Experts of a small language model: 224 SwiGLU neurons an expert.
Below are experts of layer 5 (counted from 0) of a mixture-of-experts language model. Rows are named router (the router's row for the expert), gate (a neuron's input weights, with its number), up (a neuron's input weights, with its number), down (a neuron's output weights, with its number) and show model dimensions 0-127. Each number is 500 + 40 x the weight over its row's rms, rounded and kept within 0 to 999. Numbers have three digits each.
After each expert's rows: a language model's description of what the expert responds to; "comes after" lists some tokens at least twice as common just before its tokens as in all text. This comes from a sample of Wikipedia text that the model never trained on. Tokens count by the router's weight.

# expert 0
router:551561514499502514495521498498447532451471455543486454493524475525474521549563508527516511492535483489517454549589563491570467448473469575482604483494527541477521525426509576505516478519466514540505484478464492495483462518467438434489528449488500544389472466471456584488601503407517437482441524504525452486513531492468557470500484465506525462482493507476499459599572482494466509540439
gate0:511531553476505499483459522501426521475562566443519530536500469504508513535572435495493422539500486464474444539519508549499597502464469512478644553491536517554507473459540501456525527472455528465483484500589480494525480477491508456507598464523487461464482505489514539480499507525548480552522546476477461416503537450511493586495494497544565477547434512465558484564525463516525506596462
up0:519522514505459524532483587559395504586532515483514545558452438534516577507538521595533457556478557526468560469460506538547512541572444553471530546539510452507503532514565534461486505470522515521542467495552451469498510484496502552539502504501505543484520488464544575565538573495507543505465474589476438522488460472554498506490533460527553491510564501506508590516522466472504528486423
down0:514447483499553504460510556481554570496518502510401501496562439499524507498436490594504530512559455499487566537584556488516449559478436518475456448537516445474539548505461507435508578531511452543490515498489521464480596549438510488494540382487526542548527557447463493434491517525538493422496550570526484546523471485493543504477499549509469456533527491473515522521538521478487484536526
It responds to: Single capital letters starting a proper name, split off as their own token, as in Falls, Hove, Bentsen, Sachin.
comes after: " |", ",", ":", " of", " the", "-"

# expert 4
router:549584529502497493511525522439462467487540480563452492558501421487493559565517540508529537489525445504473506593484475482552482475427419526537590518470518489482611485489483549499566537561497491502490513514416510501509418516543521399492564478522505488426461515473496482519526455448490515474485482554533482500558522522537536447444497469564545462545507470515468454572507510534527538527509
gate0:483489487475486492517562490539479546453486482511520541542495448550526486524513571490474599497495530493391440536485484495559566572502478543524523465383518441484508517490590553483492513520523513435508462454521543497528472472464481508461535391468499568507491555473504538470553505527460464515545492478522507436526472482496538438432458507545511534477558475562529594505468490420525535515505
up0:498482535509477478544546523554525550464475593485512554539469443608566532567446587525530545470469471468456486539456488511442486471514521558496440470422512457511468469542550526535490500482505563482501484432486538482498465512469494526548509435454468447519442503491575501451456596493547432526466516546560514485450489437487524395503491541497539560479482541504519489467493492455480490475509
down0:422462504465489467497535492464491461455525530563434473521457497520555530469421445504509526513472514434503524451560543451480489473544587488539481444475519487465467457513580446483475505460509481485493436546492550556551489498493433460560510498509508544503467561487500500539493491465478482428477568423410493555401501418488412462490545555557511447476525479500522548495473500508470454470477
It responds to: Final digits of years after 19 or 20, as in 2005 or 1976, plus inner word pieces like Ety-m-ology and Sy-m-ptomatic.
comes after: "20", "19", "18", "–", "17", " sy"

# expert 29
router:544550540496509493506532497503516507464495471552502516536464500488465493551519485502521458556470490475561437573587556554528504440453488552485561475482488537490549483478503525517513449599443509549520499494459471507448436506525469464525562484512517528458475433451480523466543542394520511478449559492572464482500568472465544524535509500472482487514455464476514407593516469518477527616434
gate0:416550463499569515559516478462480497506495471532471485484521462548511527523505492502451501402509481549533444502514454433503479422527487476457515505499479542526423446546492573493400436509467515563439554470530565556472446486433523514435474509484516565494481463524503515512439483467433470486490516448515488481617441488518518504462512500414449528529542516492499475429478517567484509526452
up0:543562454471529531517523542478563418464554517486519551465528501492513469445453433459493472574458503505543433519496462486517439513550464439465515504475548541439497513558492508481523470488485456531517434483480515491460530464556492567494462498471573525552491452475495499511411548484515545445561485475541506493507574560466514526414461388546487484568528503549475477441532441517459557473488
down0:486478485568511508457498477489500505502524522451598450519499557465452500515505500491510533583472533546513466460526508444553563619468468499545488493513423436501584514512489452513482501458520457453556537467378549513535502520527480453567493431551488504467589509502440528529455498510527509504551466454486413452459475458487538444500443570515485501473515478462493516529449504502528545535531
It responds to: Single capital letters beginning words, acronyms or names, often after a bracket, quote or heading, e.g. IRST, AHRA, M-ike.
comes after: " (", " \"", ".\n\n", "\n\n", "===", " =\n\n"

# expert 13
router:517526467528488487459478457465456482468489466512462452458490482508408559555498561480552534442522531444535474556472546489538486440464507452529513479501509548529598503485455605529514472525466534561529499490522496456404378512517454483493531469507541502459420531488539495491547492444521445462485559502504470483473504457522529488482521451449496500505466519454496419552547503518466523621502
gate0:546529481488487434560489379501476463533479560486567465472451494527505509477510522488536517530521499536500445542474525469523474372546520466552487505500571498457558478443464492508436455487498493500490474479552497456493461505506521554511449439504480470413536434459448529471506532505479467506551450602438520449495505437508567529523525453494486439511475419476487504548575518470468555510459
up0:486539520473501535372475512468510553492491474501545558497469534545553546465539469499445519507482509475494451504525479504423448555449480454510487472433499514564432561559477559512506537465478470464556469524417452510446541445494570470470557548517522453547538428534525410509506561467473529484401504468477494546495553518464513525500469503549532494527453509429487476468496586529497466500518
down0:559491466438491448512477503429472580538449472504474556469543450524506507562552459480559488461489549548527491474511529467502473478490473516528476503530501486435447492537514553406483479545476464469508531495585544486523607519483525471456473498519590486464429521476524509451501483486500491513513573500559602505532415539479432535528515468462443513523550476533484435501417501510557514502435
It responds to: Single lowercase letters or consonant clusters opening a common word, such as f in fixture, fl in flies, w in warm.
comes after: " the", " a", " and", " to", "'s", " was"

# expert 12
router:540557484529443528491491535493482511473465449547466494501470487471468510520529536482464526439528495446483440631452536525470520429475551556500528436481474467497594502489519506534522467528465475534443503527461464444506424494529522455516472490531477490447422464519545541422522496416526412452572548456534467473543521456482508448445549502478545463475517523497437485562471502495524537567552
gate0:513599470513482528430505554427501513466508480620483620447482493504423485521512614495525520539535558522484519514481516432440470508464545526537472443478502467434552494521497585472421436471490477513519482477469497449538467567483473500449406516506537507541460520491500527463501486504474491466442481494475452497522521507468515588482484493462510506499462512499527551515514500516481517590541
up0:479541509559505572501486514440482522493555474574525514485458524548534544529504546534465468638508544600514514503494501486471469508455586427500552559476532404491525488522494529425518504473502484443555554464551445515505502511482420469456488464509462563494541507503527525471488509438529469463441531417470489466466455489535504513494494547495498454521511596480548515531419471495478481544504
down0:483467535530516525569521495499485438566463571448488504551609467478532530424505533526519489524492515535505505510506437470518550520547565460526473545513580493438514478528471461510491541501470457442482449491564513425544427464453506517560495508486557535528494485464505555568507514562499532531525471552495523426519478460532441501539545574496545481400562459437426470513498482527505443492492
It responds to: Pipes and semicolons dividing table columns, mostly after headers or numbers in sports standings and asteroid lists, such as Pts | and LINEAR |.
comes after: "0", " |", "1", "%", " —", "2"

# expert 15
router:540570524488518559505478535496506494539494460535448520498487485435470560522480526552572485512493508488531523601526561507541490388417483534517557451459489550471509490449466542532491521532484548507475533432441503495459454543453507458496535454499503465399547497464502542461566503463443434464535531498456431472476513460496520495495521538587535495510441494507415466567534498557503477557526
gate4:503529443483549565512548517530480566555468499497576497480494535478540494504501462491597452447471532510532526483523569502503530496490482507467508504497527557516533533538461504460498529569484500435465533557540523519395596492521474559534483407531560511446477540451539467516519511466496550449503545515569483532553490521437529537468507567540522503535476540540484393536564510472459560539446
up4:519451537460456489492479495453606466461510547459470509506516475571460526519498561476492502585510557481498534501484475489455462522493546493497531538484503436473490486518517514452490503416550482548498475418553541514594410467525457433476477540517452536510543444548533548536483546599566467488501486435441509565501518463497462466500529507450519491453559502510499613483507545514546522463527
down4:530508470428507434516533539528417506563498478526490502503530479542535568532473474459502469468476433527487534473514477532511568485523543497468502517562507473554601511510456577511454545565478470474520509556488553503439383470515580487436465472525576467491508519470400460537530430476434542519525529532540455473455542542575537542516509492501509441498519507446463458526507485506485535530522
It responds to: Word-internal pieces with k, j, g or ch inside foreign names, usually right after a capital letter, as in Togo, Gogol, Lalkuan, Zhizhen.
comes after: " P", " B", " T", " G", " M", " L"

# expert 31
router:524580527464502500497500501519440510432493487525448478549455499498461533482475504484544494459474512521510459626493527543507540503480506471492560476471558496540507444495496528560490486564429492529467502512421453496477362464518527516525469461443435497472494483507521600481498487444542545465491538495521457488581483439483477496495501484515577484459518513501391431491536537557557475551552
gate0:493509447467506431472545517518432493460493439482519497475481444518497502475530519578422533486577527549494473524525512515514533497565490528456529458478520495530452499508423471486492564492487517553555503495475511534504424451506496531546452516461416573483537527521553580487530502514502571447592535473535469478539532509453496513470487431482454432465475542444388546453517506454515425539550
up0:526539520570462443446478492428467537447513539386538545549510473443467487508474553525506527506445484541570498481491573470522469491557543466537432473519471458499531513425508456555475489509548516449471456473511500513495551489494533461454449535518450553524470535465463453467505454495445423504488498424426516540567512458502478536453536505475592517487435511522479494494407472497449463451508
down0:521510424533458481530458498516454496538482557468487468525427495484458509512502501585480474462503429476467423492514498497468364492496462476539523459480542482478473455522467434496499461487469471518492486502461480554492509394602522524501593470513505519423546500531543469479575507503522492439559551524496490541506459593507439471532548491511490536510542561459581504502488483509436539521453
It responds to: Field labels and headings in infoboxes, tables and section titles, followed by a colon, such as Manufacturer, Genre, Preceded by, Born.
comes after: "-", "|", " |", "\n\n", "″W", " •"

# expert 18
router:523513515504509521448505492514391474505469429503470533552453519459472506554488520517453500468551467503488457612525567554540523467433478456555484525515513505474476492487485554564497480561437499523470446480443492485483467500555454478514524477496468559455449479478491500470516470366509430511573529527491475525551569433495535471431479477541528458475476538451450447586499536545505519543506
gate0:541514478541483509467561467484494527523562436462374480498476533506526445514512485514531480568494470539479487510520523488473589463443534469539489486532420462425505581470563515511526459535478437483456503471429504485502515585570464562482558551488515494470504533563539522489446566503571462442560486579517488528518519520510514486488460554454522474485576542528511514545450462545485494546545
up0:589521500529422500477538487465544544518564428481412491515519506503490479575483451498560429579507508596495541519537465463496578526476526438518489474455446445416510588504515439511521448547471469516499464481478557522507484524536502523536500476513504470497473479597493452495463598453543469492582517542535480548523568543445492498459467503483509499511532518509533535537473508539496471530537
down0:430520484574486483503534597513467465570491513459600533559528477546570527525521526512504484416504497459527446456424506442479487494524501506534476484593472549550472521429494514497515572488537543512481481490516451528488477494537539490505531540515510613505534466521501519548532600493489515445479431451546509461400462490518504464463492446559485522482489502525454480574452519475510455504511
It responds to: Dashes, colons, commas and pipes opening or separating entries in obituary lists, rankings, references and tables, such as the dash before Jack Taylor.
comes after: "\n", ")\n", ".\n", ")", "\n\n", " |\n"

# expert 9
router:496537545465500466493548536502453497509492492475448488529513522485488517494474502467492513466474461531571483571534490535550501471485478511509623479508532538485563513513508474566537517571480512521475451535466488477530356487526490470471489479537468525500475424449511579469610440456536442498517529466485469466539509459513472525499552450443561454499510491481409404525549553515561553537495
gate0:512469498367426490497558495506561548463478473503459521520580557469466479509481434513479502527487516526471507490518504459527490398479484491468524517474526500486496465524578487494432478489499558558513529476469591515479476381527516531477558465523605486444503510513466509558480483456475500619522548495567530515542526507547521483511516453446483456508473411479512488490494497455511458489451
up0:498479513545504503530493461539480449516497475398453556536464508450505484434474492506491515466580497456499551500520531512464601518555525488504530422511470489480481515539490477554496548431561549396463449532526516482485502533520560404511476424505432486513477491473545480527476530503519491512484463449441452437473485507418536515498520561542492485522522503496458544538508526575540606434449
down0:494463488528561489492451560454571474556452481479464493504476480542467456506477522469513414503427484461479496589422513517512543588491550543588487449506544503530468544492507502459536532514482483508486433490475536473524478529552476511569547447432520553471527492503517542523476510474586486507439486471500509475477542439546537481521522528572510426566590515510490523482510526510524587570573
It responds to: Digits, spaces and symbols inside coordinates, elevations, areas and time zones, such as UTC+, ° and ′ parts, 110 acres.
comes after: ".", "′", "°", ":", "″N", "0"

# expert 16
router:541562488500491541465479508475398494498486471502481492557462511485470541569558565533576543512544501478502501558552539556485483432503495544536499465466461511450617504455488526463502500557424538450455454568428453458481481512546527472526517460542481542453461519461436545500538508394492483468510510522522436471569514491487457452446551453526554456507469514486473440530555474504507501517534
gate0:524511559553522527468502570522515496509468491463576538499455473477508529559443471505480476569551520578524498543506491464418516477493468524509493517500557463389531462527533502468508493522496520543424529548537421502526481524539550525521475438524444435530445494396438516550505539495543533492529480503512451525481562505432439464515473596557532493472504541579474480536495520479540418494505
up0:502529538522458418470470548495558535471503496421435564560494428515434550548520475537564498541536504546488460492521471458474534506511519483461522569444558473502525507468529509460448527497543487531485444546475497510489447513542556574466460423522457527480499504417474564492469491575521532486494469530560501480548563499488464440539480565503503424467517442553407496477563535467463517485461
down0:474435534449526532573515454500564488481455547490496534510447482503489461510470520518518479482538437519597524477537545453568515605557495471493475502496461545500472538506528438508505494462474524430498538484397535476471530399490466593492552543510486523466526538567494457522502447508452430548560522506531520538510555484487482532551561534512453511527563518436498417552449518524514504485517
It responds to: The word the, plus its, their, this, after prepositions or sentence starts, as in around the same time.
comes after: " of", " in", ".", " to", " at", " on"

# expert 8
router:480618538499544499440533491440418496547537463527467507492490490510508511498544533488495516464521534417471536543549512495550475479454505536519565508487567498479499455481515493535504517501455530570483455458473448503463451491503478436581519521487466515462477487434471509445575468383537511503533570478484473512499592471511506531452513480509493507457491455477495467588491442515530527632546
gate0:478498515518514515471499564503546482476432569510529531488509384410452454533458437485464433499433452484436535487476414585496577561571468456538444553562577520474558520504494546489484510506408544543483510494506496510470441524554480473458509522525484534510517539488492553521555465500517452510494430457519503471524507520537506488494521425511469446496501485497513501490496571541548572532481
up0:484497524500448515473492486425521452505520458531475538495452539539493551501514537458591564437538537494463446453533571533476459480500485529484586507460473505541470510461568527563475578572593474553490558490503513530593531469468566463573530540528548452488552528521563487445518475478468546497495521574533499493519469417569480505534496523546501550488522532484438463516482492443518478524527
down0:546546513471492537472500414549541451423423499619546458479431433449512504552485511533525507497503568577502462459474525469536492487462451502589556516516564429453499515491495540556519401470490430446453482491436567420466544527492498505405533515500473532497506455511563466504502445473464524488499522536490487504492466499546469473528492483535458526488481508545503562498535511488506512482525
It responds to: Number tokens in tables, dates, scores and jersey lists, often after a space, dash, bracket or dollar sign, e.g. 54, 12, 28.
comes after: " ", "–", " (", " $", " −", " +"